From a checkpoint of a small mixture-of-experts model trained on Wikipedia: vocabulary 8192, a softmax router.
Below are experts of layer 7 (counted from 0) of a mixture-of-experts language model. Rows are named router (the router's row for the expert), up (a neuron's input weights, with its number) and show model dimensions 0-223. Each number is 500 + 50 x the weight over its row's rms, rounded and kept within 0 to 999. Numbers have three digits each.
Before each expert's rows: a language model's description of what the expert responds to. This comes from a sample of Wikipedia text that the model never trained on.

# expert 47
What it handles: Pieces in, lin, hin, rin within names and words, such as Leinster, Deinsen, rain; also the word in and Cinematography.
router:441533515494486516474516470541470662544528581463547533488513407497518593485408480515467485476545492458508475591439474394482525582491506448468531395468530424529593523486529528469472491466545443566549417516524456455577523499447549585569504554581425500489401468491515491464445561527558554509439558504440420521501512530502487475510554479501488507553512499466388495346560507473447603462543366546452517552480510469511512480461415470528569537548505472457507519568577497542527474493456404500475420613481503448537509508466474522413574646476486562559501577442468516513441508492501500399519488478449490557499556502492468547474493383437504546554481519558405496498510509507422504444577
up0:473499432595470441507458500539502534505378547513557528446553514556554479528582477495498531505502463594522529553543473518535476582521555528502448502484479455460428553591448377523564456492468451638414470528540525441574449470509420511558471471534397508508474504525585479495513559515570482539477452521559381596542530474527589479448421566534513473553478463439474465390475507522518566663497413588400577501504487481530427509352469484551542451532531551483544457445564559521486573522534489499532381533457477550477470541506478522498581537486576511476578556437494435466541525457448529516436495511533479518504518469594515560475482537412472544509494537512466484487497491579512515566571

# expert 13
What it handles: Bare space tokens before numbers or words in lists and tables, plus hyphens joining compounds, as in heritage-listed, wholly-original.
router:430524556572423467403486479559509543592623510471524547525508480520473535513507543555512536511536500491514539536419476503507484563556502517489499529530481492351526497437480469590510513521461587511443523498561536481498550488491536617527526488491430591450504520500438412480418577484542567478500566650464526451522484464511484508393511517458517580655471538519488482530529497393471440450561522561496462570457541472439500431544450466523525579480459588523508512518469465526488464513402438449455506554546463521517512555522528427532521477493517430498512567496450399519425510487594550563417527443440528491443511596547437535503455495455361487378438500582429477502421523434490550488475
up0:535489459501551420434435626410423475496429526530454606561525580508593531581424492458546504452563480550497471513514514444561409527490500533502471510460481501510572451422493592409501485437357544469452489542526482404531563441520595427472473520533547507469399455503452474543538407497425597539491501564441460495601574498493504488454429510477506492428525435501511442512545512562561555546475522456549514441556456454486432487576567470632477536599500512542440438508580562566611503498495420502535554486501490525528533510548507403535441541480527466492551464428513424490438526562547449543532456512558464453452507495576456473505569457451548439483536509537572520546476471470551488487482

# expert 21
What it handles: Month names after day numbers and unit symbols after numbers, such as April, July, km, cm, ft, kV, %.
router:458569492513500521574535458532443518637509581517543484445525470551451511523476498552513425461558484484592581587431429431460512488444469523492559524501477483490399588485489387496422513531443511482417423502421507427427471465467501504506496492565474563550498502472485478554511473516565477497520579506526554442523503573467510514479521508502465491539466507419428542459521439459534507518537404493398500556391450497529485429508547535537595513471405581554505482541436524555505472451526513589399481504506357415392542481530531476443506543534490497490477551519564571582542560457496527526425495489479465561498496471584522538326411563472509484447376481553493555546468459585497459473541
up0:520501504522489461569579436509474502542500523489513474472482561486441451494556546547507404457466479579552478469485508385574558474498519578507511592490513434489394496416477413507506556557432476547510514483459442517470596526534529420528579509507479418480540566520594570525433494563574487515373533560481438530580561562420523486414559522438468430528529548451460500427535458417490528450517429501398526456419417478530522493404537542497554432543537517569576548514385594467570503516499529539465433549575538428536589558572503456524491515499434536488489467491452513474501559501511502446493564472500487477439551414445567510512506436490630502582571576520507547484525494542517509491618

# expert 57
What it handles: Inner syllables of Japanese, Indian, African and other foreign names, such as Yoji-mb-o, Kan-og-awa, K-amp-ala.
router:439519449481478524489498465589352522537573536542503542521576484532465474442465509498474513519572469657535529434347511447501466600464465462522493492477491477524549540459465526518469464489454495537527502505580473473477609522469516521480492551549554477530594569625394443478534504519521581495415534474549501444551502480509535452464518509416480465469556589466503554515563462518479564392532487528420459498440566452381580451550519476493483513436596522535530399456552552471510525440505467538432477480484456504514534451470492441491510448482486558540503493486522447637497541563587504536406528448494524505461498476495420485521419466456462518463486487496376444641513528498533582443588
up0:421428459515476446440484514555389442511513465457424488452552463493493496507480581569407478550554455565487569479572458542526486606526508433550478563542483450455536453419560464438504498581521455441544428435510411511514499462502548497552515527457452484501452502517475410425429513493477507428508541559500404430613468459484436385489486509489454501526490476505410586546558505466420539491409551529455492522528564538446515472462418458408422461469545464526460430567498527540500486534422542526519534490559389463464437518475581492540536453518502478524436488506377450497467510395571484468450557474552479489495577428475499536556400410498442568487365505559460483426488529431526438527505

# expert 4
What it handles: Noun endings and head nouns closing names or phrases, especially plural -s and institution words: Studies, Technology, Games, Education, network.
router:460614597520553497538451513508507565556486596448537552506581447603551496533458518502526455458617480539545495553513455420506539543494507584460543504511507484550501589515438446458442559530472557497434485507511396491551460474541509485512530496511520537450564522521510516485439547585597476562515543536527511346495502547404521368472519523468569530551491536555518550490550525499504498394537472487496477522472440531528458402527542535505499498444389478466553479615522498507555385498515443547409566468474458424470521541497474322482550607529472484529509505496582470499492594457519517539501455453442440482447578509563503476363440497535501463518442558542459521527479574527437528471512
up0:456480494539650535514455527497567503422501491556553548464484512518375498535464493501531480563482450546549532602461438447455603426542474503437507472561525533421479459486524512465501482477463458459502475472441523565473507533513508483499547466582547424532428590456496464447463541498520543581545564456602411414472574543457410443540568520464470538527510429481463567472424469477487447466541480488597513617470508495430457428455553524514455548525559579456490498570491532521446528498464589470503472538530436383494490561421432538526563504501535405478424514484487597449484547485430523460493491507418458574483356430514489581485533565632445417536432507514433513481510466479560488478526

# expert 44
What it handles: Spaces starting table cells before numbers, en dashes in ranges, and word-starting prefixes like re, Re, pre and con.
router:492563570615545484431496485459491447481536490568473491567475475571518554496345518549590489456449488578534515643464577472449465527553506488531529476567487426436502432544491488524465508574420584560440554444588491441549450543462530521492449522600513576429423501514434486520472476506505450546434520526386488427514492561428536469436569583544501547545549508521477568459475463464505522498497452546529494525472528505560578524537515440535564593378476533459438534500545470549503452467488537577483496570554484424454473462522445516570450490454492445571440536433512455598514566592566542525411444540509515541545529546444410490493467450462446487360480467525521536534455539511542572494492
up0:410477522538589531500470460469562435499523494468602463546422476524451460526446517521548535506519408427529508508578439453588523529605460482488445529468582522473544477442482451527417379528478509501538540521589557488473478458392466468478438455590555411492522454537517502413538481483530490518494467439464559456547502579447481512491558423465486513470612510580567587491568514347579465449514511544508486593401462447469488469466478464511540540392533482541460478509439483559446497525505418438429514528460455553482496509462528483442586561548519533490491464508580445371554513519434553497472500543536599506490494607435452534487465453492535544473490493403479569460398558531507573463526

# expert 51
What it handles: Plural and word-final s endings such as s, es, les, ps, as in beetles, commands, levels, taps.
router:510582547476524438454399456511567529515451519493611559516519409558514524519392529472553550519575557480516530611480453420479453536455517514523517369534432547508559502431453549467518571501475477525496429418623411467608492526557513483511568550507538516418464461485421506528483546564550601586451455543443553396491459487541566446399496577480604523523459524481481527495560464424449484463529503485518492593511630464529549443535551478450486520514460558505565527557577502582574450463440479490406563547549456414513476613463486547479597524542451535533439521472517457550446512495574456515407432494450513526451511513520430484483485506505497476462503501509467503491541507501406466521520
up0:407578452518466385495465532535479554592555533533476529504535540593553534437499580445489492479537514472568462581516358479616494491545515535551437503534596463447528557537467563446465481579448472463531510443464476476496412513498480432415451574568524492472541464459526499420532517530547522503422373508467456369504458469428518506453474558441568463470514379510490497488634464506519467516471423539510436552491548551507445600526441536526521589426508453505442535459438549532482431534508389441472495552458423439474488522523577461451551483607485512517539465409495449563461516492523522576480518513519470494523501496471474537464494480424452429493444555559527500455602464490503434587525

# expert 0
What it handles: Short inner syllables of Latinate words right before suffixes like -ation or -ate, such as approp-ri-ate, corp-or-ation, dis-cre-tion.
router:500564440571493514470504429541459497445501551439499612592516423585510514509483533553498543476493566599522493524448489511494425604496470500457483438549496462451533527485572422596438584466450520476529476568594514493465538451330532503485471543596522491482490479484504456446462566487536503470531460550538476479472424436509498451478550510451511622528506641511434546528496525422396487497501513538426389467446559514409463491534472482566496510472516458508547494557571514507583437432492410535403547509581460541475546517482489459531445536589497531516527514432484499512490560604513548588569534414514521551464425542507398503488513460457513550565518492573495575453470639473491541478518
up0:455535475517640491504462378600442524541505531443574449543481402582514553482454461503498528404498504447577549463473463515454473485536501476528490473641536571527488487436549466490540516437553527476484505546370481508516512403561494435474505494520470474553524502544578506609549443519499442435443579537581510500444500537590465567430515416469472562448463435480491471475550551498436423572482473511444472501566426446476481516537476551547517455473421468520496556547516517549573408447521472516537484456530486465399467458479505541461497511537472476487478512550461453477472558539471471488472541492443480535491526506344477579490497571391415596442489513523420374520423579427578540514512

# expert 30
What it handles: Word pieces of Central European names and words with č, š, ö, sch, -ović, -dorf, such as Klotz-sch, Stöl-z-el, Rütt-ger-s.
router:431574478531528514458431459478427539517524511508541507477584468489569502456480556574494535480560500511519465575505474504464475543436506509515569466461541493461486512379573501517415442481508475462480491493497480471588580558482550538512472527503583529468467533515574487515467458515514547601502481548420571446451421454539541497384568533418521504490509546474366538462493495530425476449508514548561517534421506471509535461428534527531530497450595520494453589487497539517652456454511514544407513471467434482419481555660487442477426504532567509478519509493520487527439590486535556474397489521541558594408566555644410558496483568401475600503480433520464421482458504447447546439510
up0:530516553465612507416445527564450464459492497435460504540492530433449385504463578545474508476540456579522550613504471498542555473571471501497555456513549525450548543489465412409547455478439604508526529454498591516534417430467488504543537509448541571481530588510480397514432583495500457417517507457498479433457503474472544477484579562412409543401516531520524443451547374578435490480481471545516493531476569462504485473456491554526475431543493496478461422490519478547617398521556493532465451443557478572457427600482462496508527482448457477481475449566531523469501428513463524541547506556546546484450499459650461467545456522403499500514435503499584464482447523478550618498619

# expert 20
What it handles: Digits, dashes and superscript markers inside sports scores, statistics tables and route numbers, such as 6–3, 0-0 and ^{7}.
router:485487498536552521537477517507478522518578483442590522486578479502550542605474468543498478447520490456529519531392466479503463538412483466497460434444499509510571490477483508537472477547480530650492474503501456403569539455481537577511526569441463558498413505543491478535504569440476504560422469538453509441528518484532443497497512498447427588576490465491379485468504486357461488495516525594529508573415451479436594388442572465552533449472513637582472444615523506520489503470357480483422514501658533480479540556536495456533543594509577476487499522415583483531520559572554527524504520452513484559478494496512499509451399546434539583522503485593453398501515478509525463486478
up0:463542519507515435399555494500500440518536555467447514506499583485538528484451492500461595518476469525503494425487445512491545517468553511543568476436465403441520473438448427518349478438507560540455459456435448512468501526470519504384563527516510448485461510562428463568473453482521558507506549547448523439514514523560401503469434443507495511512572431471542525525565471471404480411460542503468535512519377506534485506329610530567513512433545437447523423510491519558490534471415640483469590465567460484499407422463423488530490417516563438503494452451446486465539498534554513458575544560474374553488491506494535558444405476531557384439507496516420437487421505505505484460496

# expert 34
What it handles: Syllable pieces like de, le, re, na inside foreign names and words (Parbdee, Hyde, Entrepreneurial, Dutch "De"), plus line breaks ending list items.
router:496485533573502556441516470572532494531495571556456499547559559558535461532474541480483440514493474540445600493495421504443526597409498498398480482490544387511536550507501489517558527639471505486432506496519432477517427501535512553454525534577478537522491559470532429511411507546487508549416525507536558488550473468509551496480529536435526523515413549479477616525384502561480579529564471489554456544426666555480517438559546462603553517414511536520605484519419552536562428436418437574481482446513406512485512455434447502476570492499592407522487547424565505585492468505465519474438427441520557562405512531474449505501487504367464544512504535504458489449422445505510529473477
up0:545534542454529454449623525585549516566523463501503505495546489465455549533519544512488384505419581541420572502474484440562548485412376485452511410470491514455530383514455495514519526597467492525527403399546496550490518541443595409555529575489515531460514457548462472579391498472471396557486485502570482538468448513477408450514543448520556464487493576540507480501497491480480467480521506556545487548570546450483591452494536601490610543559472487551438453484551500517534491495476469533521523461502499437461464495436472545508454465526405453511523594534574483518497414464494550521553461561504503533621512545532470469559524521506419517508598478484564391612521475424599414486580

# expert 61
What it handles: Line breaks between paragraphs, list items and table rows, and opening quotes, parentheses and brackets before titles or notes.
router:540485586504505605443492504476493520576499531482502528523508530471468489527414527536487499449532496591567475522510482428455477501553447549420542513517504529393575487497462484537443564494513533554555403524535533453502475533425525543487557532587455572392441565559438435568559516499577550548449561546498508423517543510476512394449529513478639557561471548480543513515486492369452568415557402625495435505392486466490581455490567426477512502543541588500539445527542528520509457529459384543504505501557464478374505490503499479495601456449518439532469572514504471527445592517542470505406433501520547563444480459600440512424499487441490474403467548590441501475455513507526498508480
up0:519493436515525502504458520473611451463494476480432443481485520527519512441531490518476547588591576443471525491489480519514527444439491497478473413484478513594494538542435577401519519477449551464535530515398514480536454421545543424422592407559534547561543431478540476402545508521579593471462482342572534470485552567538410523519482581491431433558514546485569525479488436592494454614466535462457566496529519583540354483481447496518456580389430430503427501510485458518451444468552516499508518497474530512533569460475585458444501544445420501446497415519516546568451391479463511505439483573511427474496521482480523439478560538462486502622437548505506552461493521556469513455479

# expert 62
What it handles: Digits and spaces of days and years in dates, especially after month names, such as June 19 and June 2019.
router:485542518555500568481465509618534463545520513488556555478535441481652543518528534611479595477592515537602478566463517509440494489490434542465523467479520582481537511526504504527467460600490503440549470524555456465458440486520518527537527601468493582546531600523371513496528559492460577533554565472477537468526487580444526407477453487487511603493479587490549531509480481449491490468544514561460493507434559489469546374496431430583563521488594574546570484478509517584517458504414520491465546459519481444445529499496403437540508515522486483468502560471521405576489623561540511477479467428520489608536508512430356491474514420399453528580493481478469474528457556458452414471488
up0:431509506502570465511480525413564499550437466467545493459400464451438546610560461513421477606568475543561524467470398568495540529532499436511447575511521489499546445571502420564487561503557479444538487559414497565607491409515592555493479482540492421432555513561488543500487373463632478544483524468411524538524481430506539461485583508491553528540484594504426574573447504435619565522490521429497436588461434483455450537505518430537469545485499517374488516558507445476528523487464386494489498513488501401477499531382536453508402446499478422485436527489552501452507491482494476494539357518550488511591475480522494480501507541438482492453474444538437528496466458448479526527502

# expert 17
What it handles: Spaces, pipes, dollar signs, backslashes and subscript braces inside LaTeX formulas and numeric sports or results tables.
router:460550512516485500449464521486510496591495566418518509460538368467544523484378531539485461479553513499502589469436450464484440581560510602537597469458458447515566424465471423585461510571437462575469378498454463473500550468466461525546485504512524580429451518537575438472561493560557417495498493535473545454530473501508590473401485504454460545584441526522463477461559449408538607458520497502430480597463505482474543424510553393545501560456531561583567554466451574605492414487416508499547496611555437479436515482504504443563535516506523520522424540470551443601443465598535556537502473481513525494462428476516442535496478531445469488496418535570488430534424494546476480469473
up0:400503435470515469478482428400509542343476408406549517554485521527444491455480507503546537521527488499532528589527448468537459543454579516565499574525474501553569495502425484539514522448486429528511472415429563444531563502502499517633515566435441541500525483510441524506558505475550443525525443482437518538506434492595501447495460558490439500579492466540544490446521540428463404462526508448466537611427532471482526578525530372540437643479470410405458506390482516580442531502556445541463566466475471456520430447543409490515497584474488527576487504444531531546491514597516582564532428503489561522413502493512475513504534527451474484453544484418452480516550493452401459432450